{
  "n_layer": 11,
  "d_model": 512,
  "n_experts": 80,
  "experts_per_token": 6,
  "d_expert": 64,
  "d_shared_expert": 128,
  "activation": "swiglu",
  "moe_layers": [1, 2, 3, 4, 5, 6, 7, 8, 9, 10],
  "router_score": "softmax",
  "normalize_top_k": true,
  "routed_scale": 2.45,
  "balance_loss": 0.0192,
  "balance_bias": false,
  "router_z_loss": 0.001,
  "init_std_router": 0.0077,
  "lr_router": 0.000316,
  "n_head": 4,
  "n_kv_head": 2,
  "head_dim": 128,
  "vocab_size": 20851,
  "norm": "rmsnorm",
  "norm_place": "pre",
  "norm_eps": 1e-06,
  "positions": "rope",
  "rope_base": 36800.0,
  "rope_fraction": 1.0,
  "qk_norm": false,
  "attn_scale": 0.0884,
  "tie_embeddings": false,
  "parallel_block": false,
  "init": "uniform",
  "init_std_qkv": 0.0195,
  "init_std_o": 0.00416,
  "init_std_up": 0.0195,
  "init_std_down": 0.00257,
  "init_out_by_depth": true,
  "optimizer": "muon",
  "lr": 0.00645,
  "beta1": 0.93,
  "weight_decay": 0.024,
  "lr_head": 0.00392,
  "warmup_steps": 200,
  "schedule": "wsd",
  "decay_fraction": 0.723,
  "decay_shape": "linear",
  "final_lr_fraction": 0.02,
  "batch_tokens": 65536,
  "seq_len": 1024,
  "doc_mask": false,
  "train_tokens": 538100000,
  "steps": 8211,
  "dataset": "wikipedia_en"
}
Below are experts of layer 2 (counted from 0) of a mixture-of-experts language model. Rows are named gate (a neuron's input weights, with its number), up (a neuron's input weights, with its number), down (a neuron's output weights, with its number) and show model dimensions 96-127. Each number is 128 + 32 x the weight over its row's rms, rounded and kept within 0 to 255. Numbers have three digits each.
Before each expert's rows: a language model's description of what the expert responds to. This comes from a sample of Wikipedia text that the model never trained on.

# expert 59
Plural nouns and plural suffix pieces after the or of, often followed by of, such as snacks, altitudes, families, people, years.
gate0:128175169112210153105141103125113189096108086118150141107143166150133100147122143142086159071143
up0:106132150107137112139160110121122156181098143124159092094180067129149127127208119123118137140105
down0:138114125165122100135136087110139131162125082077075120119164095079074108134139158163141151122116

# expert 23
Spaces and digits in results tables and year ranges, three-letter country codes such as ITA and AUS, and the adverb again.
gate0:105118097189121191114104117129068179158161137118174124111111165075104158107087089131094120131106
up0:118158151128153142130150087148104140135160086126142116158124083109127099176131162102136080141122
down0:148110130059065131118075164185158123100145111153174154180139164126141095160095145114155137111071

# expert 52
Commas ending introductory phrases or list items, plus parentheses, dashes and subject pronouns he, she, they.
gate0:182117064120094145167115225093070112127144100162152157149153190120124135113144131061168174171203
up0:114174112126136103181096098139102121174154165173132115121083037150120148085183142198094132149101
down0:149122148132143116178111093183130115154115094171104071104122104157070104076132114089137172144119

# expert 16
Single capital letters opening acronyms or names, often after "The", as in The I-RS, Abhijit K, PA-VN.
gate0:141167089103127153125159122120221136141190130131169088093159106121118152134098148095140192180159
up0:149027138109138086189112175154030120155104138091097166142122168129123081097197081163067136102159
down0:108136140075129145151079089142048141154102135209133148079101109095121061100086137181123139097129

# expert 55
To before verbs, the, from, modals like could and may, plus table-row endings and Preceding/Preceded succession boxes, often in election tables.
gate0:131074153104098206137125093097189132208159144193179142119130127113155188158079110114155178108155
up0:131101131145166130140101090157152173187212144100138144152113098162160185088127112149135163141132
down0:116132116092152058107134181143115129143111063176103220078085109152127147178132142107144160110123

# expert 5
Singular common nouns ending a noun phrase after the or a, often in -ation or -ity, such as school, system, location, competition.
gate0:109139107109101116101120125152166097062174124128121117041122172093152126198124109132163090146151
up0:156119115101144147194145177149088146115095122134038109159098135189142147104110132130079167143150
down0:120145160145199123096158174141168127080035143072118102104089081122125167069125142103133127178070

# expert 8
Closing parentheses, brackets, braces and quotes, often ending an age or date in tables, as in (age 30), (Tg), plus blank table cells.
gate0:149094132151145053163133134161140133092126127065115121155123143139111115129150116164137086100091
up0:114147129161112113121152110108153079083121128139109180196090088107159116095134093116110140166115
down0:109170159130117129159046156130173170200146171144140133121007144109146133136142163132104160117148

# expert 50
Commas, and, or, but, that, which, who joining clauses and list items in running prose, such as History and Geography.
gate0:116079158141229128115105128121132192118142164033110103184109120157124129150126145088143072119118
up0:139140116128105108182096095137129109169075100136188146082146136146153143098121111175121147097112
down0:153124062118187168131154152091147128148164166202099138062092206117152136165155169117114153199134

# expert 29
Month names opening dates in tables and lists, such as October and January, plus abstract nouns in fixed phrases like in terms of.
gate0:086170066134071129107114112100122124184134103094127152172122090131166131153139166057134095100219
up0:119138136167144141100162136144115131149106105133129130097108066071107108148198149125161075106148
down0:138161103083228144125169115080119136205066141065142085061118115093135139124096163165165122121117

# expert 45
Single capital letters or short pieces starting personal and place names in lists and tables, such as D in Duka, Zdravko, Strigiphilus.
gate0:103099138153158123122146142083109106132160073150174129139041134151155136149096099122123090156134
up0:139111151171143080105126138147024135149147128150152082073075128181149096171088100110137113088117
down0:098104079105079130122139080175149120094106139137124119106172130147113141155121121099106197109129

# expert 33
Commas, of, colons and other joining words inside phrases, such as all of, role of, and thousands separators like 6,864.
gate0:118104111131130201126138054100110131150143146040119158173105128146156094107159129131108107095152
up0:107106170146111083134130100143133141121148109086091159016121070089131144166136137094118084149136
down0:100105194097108112139113157138152182101184120171170161122117129121129135103179123139107133152137

# expert 10
Verbs is, was, were, has, had and articles a, the following a subject in narrative prose, as in "it was built".
gate0:074138131132140107099159148101000170104170144128130119114175236165125155142107145123110147139144
up0:118132114136074142146121141137141127141121148164106090108144164221092112155119145124138102141139
down0:126076159116068155152075113117109126128112119186108103168088090105107102089083155083117132122121

# expert 11
Single digits inside coordinates, years and scores, especially after a degree sign or decimal point, such as 46°30′, 49°34′, 1950s.
gate0:153113177172165170163157093146144148134103172142093180103114165153165162084144097171150087107140
up0:172177142094127118094094126102092114113158104150135104188091131120122141155108149093115100169074
down0:118147092162110127106152174119149112138130069133110153121157160112072138132130129143104191164120